python train.py --d_model=640 --experts_per_token=2 --activation="swiglu" --normalize_top_k=true --balance_loss=0.00416 --init_std_router=0.0106 --norm="rmsnorm" --optimizer="adamw" --beta2=0.95 --batch_tokens=65536 --train_tokens=908000000 --dataset="wikipedia_en"
Below are experts of layer 5 (counted from 0) of a mixture-of-experts language model. Rows are named router (the router's row for the expert), gate (a neuron's input weights, with its number), up (a neuron's input weights, with its number) and show model dimensions 160-239. Each number is 200 + 20 x the weight over its row's rms, rounded and kept within 0 to 999.
After each expert's rows: "comes after" lists some tokens at least twice as common just before its tokens as in all text. This comes from a sample of Wikipedia text that the model never trained on. Tokens count by the router's weight.

# expert 1
router,211,179,189,233,194,217,191,208,202,188,231,201,200,208,217,197,237,211,232,195,192,202,189,179,220,189,243,200,249,224,191,217,226,208,230,229,237,221,195,176,208,169,195,182,142,180,199,200,174,207,180,204,209,179,253,204,183,211,216,239,238,202,207,229,177,184,225,210,180,208,250,230,184,240,191,169,204,141,171,174
gate4,182,223,200,177,168,227,184,204,185,184,197,199,191,191,246,207,187,191,184,236,190,184,220,177,197,242,232,208,204,212,199,240,223,227,201,226,256,200,203,172,193,195,229,223,197,181,189,200,176,207,221,198,185,170,185,232,200,214,238,194,173,222,191,176,195,222,202,199,231,193,204,179,176,200,171,178,232,194,194,197
up4,208,222,206,195,224,190,181,219,225,165,178,193,269,197,211,218,197,216,223,183,190,216,223,173,221,180,205,186,189,210,211,203,177,161,205,215,221,211,192,193,208,199,177,208,232,192,186,204,185,217,227,174,221,247,190,228,238,186,220,219,201,197,178,204,168,165,227,185,233,190,204,223,203,181,230,186,206,223,194,189
comes after: "\n", "|", " was", " is", " Born", " Country"

# expert 10
router,218,244,215,198,195,195,186,216,210,202,204,204,202,197,227,160,234,209,203,209,222,201,211,187,217,210,230,200,216,201,227,238,215,219,206,194,222,198,184,207,196,186,224,181,171,180,201,171,200,192,180,215,183,215,193,223,194,180,231,226,181,201,213,222,208,188,216,191,168,183,217,228,144,204,232,187,197,184,205,178
gate3,213,225,193,183,195,179,167,209,230,192,191,165,147,178,155,203,232,193,186,208,221,173,201,219,201,194,200,217,186,183,221,194,223,199,213,206,208,197,170,229,180,221,246,175,162,182,212,199,151,192,198,182,209,202,186,189,207,181,230,208,192,208,191,197,196,218,190,222,207,183,203,209,191,211,179,190,234,195,175,176
up3,188,165,172,203,211,193,215,185,195,222,198,209,201,217,219,187,200,229,156,187,220,208,212,178,200,168,173,221,213,198,215,205,229,189,212,187,200,226,147,189,175,191,212,208,213,191,229,167,166,200,211,234,203,220,188,160,244,206,172,206,178,206,199,205,188,194,249,244,195,181,174,210,228,199,227,198,186,180,216,227
comes after: ",", " |", ":", "-", " of", " and"

# expert 8
router,227,203,213,207,203,203,205,190,192,193,203,195,200,205,189,220,229,192,190,199,181,244,212,198,241,186,215,178,215,200,209,200,231,239,194,184,217,167,222,195,190,190,207,202,178,210,216,192,212,190,172,161,173,196,220,208,220,207,176,225,192,222,187,180,191,192,216,195,192,195,223,229,197,224,181,183,201,162,190,188
gate3,194,236,223,199,219,194,176,188,169,185,146,215,210,129,185,219,196,169,202,214,223,190,186,192,214,202,176,194,232,192,229,201,222,213,153,183,206,175,195,191,215,213,215,217,187,194,185,206,171,208,194,190,171,197,224,253,199,209,193,218,207,179,200,199,162,209,211,190,219,207,228,162,189,202,199,189,207,185,221,195
up3,249,186,197,223,178,164,215,184,233,202,187,206,207,206,209,184,195,191,181,210,204,176,189,203,228,172,204,208,177,242,191,206,197,194,200,239,162,228,230,233,189,173,180,214,209,200,202,186,191,186,254,205,242,224,208,168,176,223,212,189,220,191,167,219,215,167,196,207,167,163,207,237,193,178,208,187,173,232,198,190
comes after: " |", "|", ":", " in", ";", " 3"

# expert 4
router,226,217,217,232,213,227,195,227,220,205,206,200,183,196,230,179,220,209,218,196,200,193,189,210,213,181,228,225,192,201,201,213,203,250,215,191,225,186,206,194,200,191,212,175,188,152,222,186,195,198,197,223,167,205,233,194,195,226,218,227,214,192,193,203,179,211,225,215,188,159,219,232,154,209,197,177,199,166,205,189
gate4,194,189,213,198,200,199,237,202,207,192,204,189,164,179,199,208,241,220,195,184,211,187,198,206,198,200,212,192,233,178,239,227,193,211,163,203,218,224,176,205,191,179,200,175,217,213,191,193,204,206,209,154,198,187,206,200,210,176,212,209,216,198,171,172,169,220,197,145,207,222,200,154,178,193,218,184,208,186,219,178
up4,189,198,183,211,212,151,197,226,181,197,182,190,229,200,191,221,204,205,201,182,182,236,204,213,165,192,187,193,220,209,190,207,205,189,191,223,200,186,216,183,210,212,236,226,185,214,174,202,173,205,210,210,224,195,197,231,189,215,192,198,155,209,158,173,193,183,224,208,208,146,193,215,199,174,189,200,165,166,191,203
comes after: ",", " the", " was", " a", " The", " is"

# expert 16
router,234,213,191,230,180,193,203,191,206,246,203,184,200,188,213,185,224,208,165,197,161,206,215,206,212,192,229,188,205,191,213,199,213,241,170,206,202,204,235,157,198,200,195,175,161,154,221,187,199,192,186,180,210,208,228,216,203,186,229,249,209,187,202,193,190,199,220,208,190,212,226,206,169,218,219,165,175,181,220,176
gate4,191,218,194,198,181,201,228,207,220,197,227,191,146,178,191,205,165,205,195,211,193,239,217,183,174,204,197,205,177,166,183,219,183,204,203,205,192,207,230,176,191,225,190,216,168,181,192,183,167,191,198,200,207,211,237,214,196,203,189,234,194,195,219,217,193,224,229,186,186,219,190,217,197,191,241,191,171,158,208,197
up4,238,197,208,219,192,202,179,210,210,218,197,205,181,195,182,198,190,222,179,192,190,188,178,188,180,214,198,221,165,181,207,209,224,202,212,236,199,167,176,189,194,237,208,195,203,198,215,198,172,205,223,199,197,211,184,195,180,232,203,176,239,215,218,223,199,226,198,208,195,176,217,181,182,162,175,205,245,187,196,204
comes after: ".", "\n", "==", " =", ")", " =="

# expert 0
router,235,227,204,206,181,183,208,210,185,221,190,204,208,199,221,193,201,186,171,203,198,218,193,211,223,202,230,204,218,215,223,237,216,253,184,191,237,194,207,206,221,151,179,216,181,177,195,191,192,209,180,182,225,207,213,205,220,204,213,240,233,170,199,213,204,211,195,207,184,187,201,218,181,202,203,219,209,160,208,175
gate1,217,223,184,170,220,227,204,179,179,201,215,202,227,192,212,227,211,191,205,214,194,147,178,194,173,207,202,216,183,229,193,206,204,184,168,175,210,223,155,189,214,179,172,231,192,222,183,211,189,168,215,203,191,210,215,154,179,166,200,209,162,184,204,185,208,225,208,230,191,204,203,196,193,187,196,200,215,183,199,205
up1,201,215,167,182,196,175,217,216,213,226,194,209,199,201,187,192,222,203,214,202,217,220,165,217,200,204,219,208,215,212,243,177,214,227,201,195,213,181,207,233,220,204,200,197,217,221,238,206,190,221,169,204,228,211,192,165,197,183,195,205,182,188,190,218,201,226,222,219,243,179,195,208,194,197,201,233,184,221,200,217
comes after: " ", "-", ".", " in", " \"", " as"

# expert 3
router,218,221,205,197,208,217,212,196,197,199,206,171,192,205,200,231,239,208,206,201,185,212,199,220,216,214,242,184,218,189,224,203,237,240,195,182,213,188,205,209,186,205,221,190,177,185,217,184,198,199,191,217,180,200,214,209,187,201,200,238,194,179,200,235,178,216,203,192,208,199,222,240,175,204,206,196,180,177,219,219
gate0,174,213,191,190,215,212,161,178,207,155,200,201,186,191,188,182,208,191,163,249,186,201,200,178,213,162,213,206,194,214,215,212,246,179,174,210,185,189,183,198,196,214,213,209,202,193,210,201,231,217,197,177,185,199,232,224,208,197,195,206,190,215,183,179,186,215,148,194,216,198,209,178,171,216,232,181,227,215,181,221
up0,175,237,193,166,175,224,181,170,213,212,192,199,221,180,205,194,239,192,209,177,176,196,160,188,203,214,200,189,192,226,181,197,195,175,223,204,197,166,229,196,190,193,172,200,191,197,204,186,179,223,192,220,196,204,214,213,202,232,212,198,220,197,175,181,174,181,233,181,206,211,228,196,209,191,200,196,236,212,202,210
comes after: " of", "'", " in", " to", " for", " on"

# expert 7
router,216,215,206,245,199,183,200,223,222,208,207,196,207,197,191,198,201,202,194,222,222,211,171,209,213,218,232,205,223,183,223,214,199,221,218,196,226,210,215,178,221,196,178,179,182,192,195,202,176,205,173,181,202,205,220,197,207,184,203,233,214,183,183,208,187,183,207,243,199,191,226,244,157,188,232,208,178,157,193,177
gate3,190,203,179,198,181,191,214,222,204,188,208,209,229,195,193,214,186,189,198,192,231,189,192,218,207,182,204,211,181,207,225,206,172,213,212,197,209,218,194,235,200,194,197,237,201,192,189,212,228,181,193,235,180,191,181,172,219,135,203,215,173,227,157,198,180,196,217,206,210,229,226,202,244,212,201,222,244,173,232,222
up3,179,191,196,214,204,206,204,232,207,213,209,217,238,168,210,205,199,199,225,213,213,196,215,238,200,213,202,184,226,208,209,167,198,178,214,184,217,193,175,192,229,165,212,226,185,210,189,209,200,228,211,185,209,197,194,197,197,208,199,188,184,209,194,217,224,184,204,190,250,217,200,191,221,221,225,190,228,198,201,197
comes after: "\n", ".", "-", "|", "==", " and"

# expert 19
router,219,223,195,215,187,209,190,189,206,214,195,183,214,182,233,209,195,177,182,207,184,234,195,212,220,197,223,167,186,211,221,226,214,250,201,203,206,185,228,164,208,205,176,180,171,174,206,189,205,215,180,217,217,193,221,211,199,183,221,225,212,189,202,198,181,194,194,196,188,190,199,214,178,214,230,182,177,199,188,205
gate7,236,217,203,230,206,177,201,187,173,203,196,193,179,176,203,168,167,163,187,189,196,183,194,182,194,179,218,196,181,190,184,219,200,227,210,177,215,169,216,157,187,193,224,201,196,201,200,194,197,177,211,197,192,167,223,208,221,203,190,190,206,187,210,186,174,169,195,226,182,186,198,189,175,192,169,210,219,219,175,166
up7,184,231,178,228,181,203,176,214,212,229,201,203,199,177,204,215,177,208,165,222,190,230,192,204,195,200,208,194,182,184,228,242,232,225,174,209,183,197,233,227,208,208,212,197,196,198,230,229,185,210,217,206,184,217,164,176,208,203,186,203,201,186,224,182,185,211,180,230,208,193,219,229,162,228,240,178,165,216,190,223
comes after: " the", " a", " his", " an", " New", " its"